Below are experts of layer 6 (counted from 0) of a mixture-of-experts language model. Rows are named router (the router's row for the expert) and show model dimensions 0-127. Each number is 50 + 12 x the weight over its row's rms, rounded and kept within 0 to 99.
After each expert's rows: "raises" lists some tokens whose logits its average output raises strongly, later layers aside. This comes from a sample of Wikipedia text that the model never trained on.

# expert 37
router:71 52 40 48 40 58 34 60 59 49 55 42 34 45 51 53 60 62 49 33 50 31 50 60 77 54 30 26 58 46 46 66 39 54 44 35 50 46 56 77 53 72 47 54 24 58 50 29 42 65 50 74 53 46 52 60 38 40 60 59 48 27 59 46 84 63 49 57 54 52 37 62 52 68 49 50 47 48 27 47 48 65 41 53 53 28 45 53 56 41 57 64 65 69 61 68 37 38 38 53 48 72 51 39 50 45 45 50 63 19 44 41 45 67 49 39 55 38 74 55 43 51 49 60 68 42 47 49
raises: "be ", "eg", "oh", "er ", "er", "po"

# expert 152
router:54 50 59 45 36 58 48 59 39 79 34 69 47 53 40 54 38 48 66 53 58 40 51 70 56 65 42 36 41 25 75 61 55 51 41 52 78 49 47 64 60 44 54 39 54 54 50 67 50 69 46 64 35 46 52 34 35 45 45 58 52 46 61 55 51 44 55 48 23 53 56 57 54 49 47 42 51 52 29 51 42 53 28 35 52 46 50 42 57 36 48 49 49 59 68 84 37 45 50 71 80 54 52 63 33 24 41 55 47 40 43 32 64 59 27 47 62 46 71 74 61 52 35 57 56 42 63 45
raises: "dr", "nor ", "& "

# expert 122
router:54 38 41 40 39 55 48 35 49 67 38 49 35 67 40 80 59 56 54 56 44 43 36 52 64 52 60 52 57 56 47 66 66 46 36 55 54 55 67 44 60 30 50 40 52 68 45 55 37 59 47 77 26 48 49 45 52 57 72 54 39 39 33 35 58 45 43 67 50 47 47 69 43 70 40 35 44 64 54 46 36 50 47 52 66 26 37 49 59 31 55 52 67 61 50 78 30 59 45 44 63 61 73 64 51 43 36 42 62 59 28 53 74 59 35 56 71 47 65 71 60 52 62 64 58 53 44 45
raises: "S", "F", "A"

# expert 242
router:57 45 42 34 40 61 49 49 21 40 53 47 40 55 35 56 54 49 52 50 67 56 52 48 99 55 35 39 46 46 44 65 62 47 37 44 70 59 69 55 63 48 49 30 37 38 60 39 50 80 39 76 49 53 52 41 46 48 68 61 41 34 60 33 56 50 56 53 49 54 56 42 57 60 56 33 53 47 58 39 47 58 35 54 70 32 41 37 43 41 55 45 51 71 51 73 38 36 43 58 52 55 40 52 56 48 31 68 44 30 46 50 55 73 51 40 74 45 71 51 55 29 39 45 55 46 59 48
raises: "-", ", ", "'", "; ", ": ", "y "

# expert 149
router:69 56 50 33 38 64 51 26 45 52 32 51 30 51 27 52 60 45 65 49 57 49 45 66 88 57 33 28 45 47 65 41 55 37 35 35 50 43 35 51 62 62 53 52 40 72 63 51 63 72 59 50 52 42 42 45 36 58 65 73 48 41 52 41 47 35 47 45 50 49 40 57 37 59 54 47 69 48 26 43 59 70 62 44 43 42 57 53 40 55 48 42 43 48 44 74 60 46 31 62 45 59 62 70 48 48 55 64 59 40 41 70 62 67 45 68 42 50 65 68 63 53 75 57 49 32 48 43
raises: "ot", "en", "ke ", "oc", "o"

# expert 61
router:52 50 42 40 58 62 50 32 41 39 61 45 57 73 30 51 67 68 55 42 47 44 46 82 96 59 48 54 42 40 46 43 68 32 36 43 41 37 71 47 68 52 45 57 48 66 77 68 52 45 45 51 50 48 62 61 44 39 50 59 52 60 61 48 59 52 53 46 61 42 40 56 40 49 47 32 60 58 36 42 39 57 51 71 44 37 40 45 43 46 51 62 58 47 61 55 45 49 32 64 39 39 65 68 56 48 40 57 71 23 59 54 55 65 22 67 46 53 52 61 54 54 73 42 45 53 31 41
raises: "s", "es", "ed "

# expert 140
router:50 58 36 31 38 46 34 27 50 52 56 48 30 63 39 51 58 52 61 52 50 50 24 63 90 70 35 58 32 45 53 55 56 50 50 43 41 40 54 49 48 53 55 29 33 61 74 67 51 51 35 54 26 54 25 46 42 70 68 73 31 49 65 40 55 35 40 44 30 47 45 53 32 70 51 47 42 54 47 55 56 58 24 45 36 63 44 51 42 47 49 48 64 43 52 62 43 43 42 57 32 62 51 54 44 48 56 66 45 37 43 56 60 67 45 68 50 61 53 66 61 47 73 43 47 36 38 45
raises: "am ", "am", "ams ", ", ", "ac", "at"

# expert 95
router:62 37 44 50 31 53 57 45 33 43 14 67 34 39 44 66 50 55 46 57 69 50 47 72 89 69 20 60 54 55 62 62 67 45 47 42 50 55 66 67 57 53 36 51 50 32 65 43 41 54 37 47 48 39 42 47 52 42 60 69 36 35 52 44 42 38 40 50 53 54 48 49 42 58 50 34 40 45 45 47 57 54 52 56 72 41 37 44 36 61 68 52 51 50 45 58 45 31 61 76 64 61 59 60 54 64 32 61 52 34 37 68 47 70 41 53 71 48 61 46 62 50 42 62 68 39 55 36
raises: "en ", "un", "o ", "oh", "in ", "o"

# expert 46
router:53 39 44 32 48 50 36 39 38 40 54 46 27 61 29 76 46 65 37 54 53 45 38 53 91 47 30 42 42 57 44 59 67 35 31 43 36 60 65 44 55 47 42 59 60 55 60 60 28 69 40 51 50 33 45 51 58 40 56 56 36 42 62 51 62 55 36 61 49 48 57 52 56 55 60 56 53 70 22 27 54 56 51 58 68 41 50 36 49 27 56 77 68 58 61 58 51 40 44 65 45 51 64 42 36 48 44 74 54 28 28 66 54 66 53 68 50 50 49 52 57 63 46 51 49 41 49 45
raises: ", ", "\n\n", "-", ". ", ".", "\n"

# expert 210
router:56 35 44 33 44 62 39 40 48 60 43 51 31 48 36 49 52 49 50 32 61 62 42 60 87 46 44 36 47 51 65 50 54 33 47 48 40 49 52 48 44 51 57 48 42 59 81 69 40 56 60 60 45 46 37 43 30 54 61 50 63 40 48 57 69 39 38 54 35 58 31 49 37 66 44 44 55 52 26 56 70 66 58 53 72 36 60 43 62 41 53 43 62 52 51 70 46 47 36 51 68 62 63 49 41 50 55 63 73 32 34 57 50 56 40 66 71 28 36 53 72 53 57 76 43 40 27 57
raises: "um", "end", "umb", "ust", "ump", "af"

# expert 68
router:54 43 52 32 42 57 34 28 47 67 46 47 28 69 49 53 70 48 58 43 66 45 43 60 89 51 42 36 52 56 52 61 52 29 50 48 31 47 51 52 55 48 38 43 25 64 77 63 61 67 64 58 58 47 34 50 39 47 59 74 50 55 59 26 71 31 34 40 31 63 38 52 42 63 48 50 48 57 44 51 57 57 32 56 46 49 58 37 47 67 49 53 60 61 52 61 52 50 37 56 48 63 71 46 50 55 40 66 65 33 45 68 60 63 50 71 58 46 43 55 55 43 70 67 47 36 45 30
raises: "end", "ing", "er", "at", "ous"

# expert 110
router:54 53 57 42 40 39 32 46 44 39 30 48 45 56 46 71 57 61 65 58 57 45 59 68 49 77 33 51 38 36 44 70 52 47 50 57 47 33 67 66 47 34 48 30 38 46 86 50 35 60 37 54 46 35 48 28 55 35 70 53 43 36 48 41 59 26 53 58 32 55 43 63 44 46 66 53 57 62 32 29 45 68 52 52 52 47 44 43 48 53 48 56 48 59 61 62 29 38 59 56 40 35 54 75 32 52 37 57 65 44 28 42 47 37 45 49 65 33 57 64 62 40 66 63 70 54 50 37
raises: "on ", "in ", "most ", "at ", "with ", "earlier "

# expert 116
router:52 47 52 31 43 44 54 24 45 58 47 50 35 71 44 55 43 51 51 51 65 37 43 60 90 59 46 46 53 58 47 53 58 35 37 36 37 23 51 43 64 38 43 49 57 55 75 65 39 56 57 55 45 40 44 42 33 52 45 78 41 42 39 50 68 29 30 51 33 35 48 52 40 59 47 48 58 49 44 47 50 62 65 45 69 35 54 35 68 32 39 52 47 49 39 65 46 54 46 61 44 56 62 50 45 52 40 74 68 38 35 63 54 82 45 71 58 40 43 60 59 43 68 58 47 34 32 46
raises: "-", ", ", "up", "ec", ".", "ov"

# expert 73
router:59 42 67 45 45 38 43 68 52 61 34 63 46 48 28 66 45 66 56 26 44 49 46 50 70 66 39 60 33 34 48 47 63 62 45 60 61 32 77 46 40 47 32 35 42 52 62 84 56 51 35 65 31 58 46 38 44 39 47 48 49 37 43 49 54 55 50 40 46 48 45 68 46 61 65 38 57 37 40 57 58 63 39 20 48 37 43 47 57 41 53 55 45 60 75 64 20 44 59 45 76 43 54 67 42 30 40 58 54 45 47 53 73 49 46 57 43 35 57 52 54 58 33 71 56 48 62 45
raises: "o", "s", "er", "in", "head "

# expert 250
router:64 61 57 47 20 55 45 37 43 56 44 44 40 55 45 64 51 61 62 53 57 34 49 56 54 66 64 32 46 33 37 66 51 49 47 50 55 39 71 73 52 32 43 44 45 70 55 53 40 49 42 53 40 34 32 49 30 29 54 81 47 24 49 41 53 43 51 61 38 81 45 61 51 58 44 42 65 67 42 35 47 77 44 51 70 54 39 35 34 62 38 53 44 62 64 68 41 38 44 63 66 46 39 69 37 43 39 56 58 53 53 60 44 54 47 63 60 38 63 75 56 42 55 58 66 42 40 45
raises: "is ", "was ", "under"

# expert 196
router:54 40 52 42 32 41 43 51 34 49 42 78 35 59 42 64 72 50 40 58 46 47 49 39 92 58 37 46 31 60 66 66 69 45 43 37 53 43 75 52 52 48 33 30 33 36 65 65 56 61 49 56 34 41 45 47 52 44 76 57 49 56 44 35 54 49 58 65 42 64 47 57 52 68 50 36 59 39 49 45 61 61 44 26 61 51 49 51 45 61 56 54 44 63 69 55 24 28 54 63 50 57 41 56 53 55 32 57 47 31 46 63 65 66 45 50 75 47 53 50 52 30 39 56 56 33 53 35
raises: "as", "av", "us", "ich", "ab", "od"

# expert 92
router:54 40 49 28 49 58 46 46 40 57 49 49 41 72 49 75 39 69 42 55 42 47 53 47 86 54 31 47 46 53 45 47 62 34 47 46 39 52 64 39 56 51 52 62 50 48 67 67 45 76 63 55 51 51 37 57 63 46 67 57 51 18 46 48 61 53 28 43 44 44 45 65 49 45 75 49 55 50 31 33 64 69 68 57 58 50 52 52 57 52 72 64 53 60 68 73 40 54 49 59 50 70 64 55 25 49 43 78 60 36 38 63 44 57 35 57 55 55 49 51 54 64 52 70 52 31 62 30
raises: ", ", "ic", "1 ", "om", ".", "2 "

# expert 126
router:55 41 33 53 32 46 39 51 35 47 37 54 24 63 43 59 45 53 64 51 69 53 58 62 58 66 43 58 44 40 58 55 55 39 42 57 49 23 66 46 37 23 45 34 38 57 79 43 26 57 46 63 36 48 40 21 51 44 76 46 41 45 48 52 60 29 54 66 35 63 54 65 46 41 59 46 66 54 36 50 44 49 54 36 58 36 41 45 41 29 49 54 53 56 47 65 56 46 47 59 49 42 60 75 44 49 47 54 63 40 23 45 73 42 57 43 72 44 71 55 60 44 75 66 56 59 45 49
raises: "through ", "nation", "during ", "like ", "over ", "by "

# expert 181
router:65 41 51 35 49 75 47 53 44 71 42 42 53 67 50 71 43 59 66 48 48 39 52 71 62 50 49 54 35 29 62 62 49 52 45 47 60 51 71 61 53 54 54 45 49 55 50 50 63 66 46 70 48 43 47 42 54 43 55 64 54 26 59 49 69 56 40 38 44 65 51 63 62 53 41 34 57 56 44 53 55 75 52 55 43 25 40 27 59 31 56 47 52 78 46 82 36 32 52 65 52 45 59 46 61 48 52 70 48 24 37 37 44 61 41 67 60 55 60 69 45 35 39 36 70 38 70 53
raises: "i", "atic ", "a"

# expert 237
router:62 41 54 52 51 70 39 47 42 55 53 41 51 51 41 53 56 72 56 46 51 45 37 72 77 51 43 41 33 37 47 61 57 36 55 44 72 49 63 61 52 35 27 10 52 47 56 66 38 76 38 65 47 55 57 53 53 49 62 45 40 50 48 43 47 28 44 72 40 60 52 68 46 51 48 21 38 67 28 37 33 73 39 38 63 44 39 38 36 40 36 53 54 60 69 42 22 34 48 58 48 57 56 50 48 35 45 46 45 47 47 44 50 57 26 52 71 38 55 60 61 48 48 43 56 52 44 51
raises: "- ", "| ", "."

# expert 249
router:57 43 53 46 44 60 43 59 51 48 50 66 59 71 44 61 62 52 54 43 66 55 32 56 93 60 35 35 57 46 45 58 46 51 57 48 40 52 61 48 79 52 58 51 28 48 66 47 39 66 24 79 42 56 43 50 30 53 60 50 44 29 65 43 69 46 50 41 50 41 36 55 48 63 40 57 51 52 36 33 44 54 55 49 35 23 34 46 28 51 59 72 56 53 70 70 64 41 56 68 41 48 71 58 52 55 39 66 50 28 51 51 58 68 58 45 48 65 70 62 59 49 43 55 40 47 46 44
raises: "o", "at", "o ", "ers ", "ks", "as"

# expert 41
router:50 56 51 39 48 46 35 54 41 38 28 42 35 66 41 56 63 52 60 57 61 36 60 70 54 82 25 61 37 32 48 59 58 59 50 50 55 21 76 51 54 38 47 23 44 55 56 54 39 58 55 56 42 26 44 29 57 40 50 59 34 38 39 41 59 31 58 54 42 48 51 69 53 49 63 37 56 67 42 33 46 62 50 46 49 50 40 37 43 63 61 56 56 67 55 66 27 30 54 60 48 46 51 63 35 44 40 52 64 40 31 52 44 45 47 53 65 28 61 60 60 42 61 61 73 51 33 30
raises: "the ", "a ", "an "

# expert 229
router:58 52 50 34 43 70 48 53 31 46 52 46 47 47 34 49 61 68 70 44 56 46 37 65 72 56 48 55 46 42 50 64 64 46 49 53 80 49 66 66 55 41 31 11 53 51 54 69 34 53 33 80 53 53 57 46 50 46 52 67 40 54 44 32 58 39 42 58 41 57 48 70 45 55 47 34 42 67 25 35 36 73 42 48 55 47 47 45 29 51 53 56 47 62 73 47 43 36 50 82 44 64 59 68 52 28 50 48 52 41 35 46 52 50 24 50 71 46 56 54 54 42 47 44 61 53 43 52
raises: "rey ", "- ", "ér", "ria"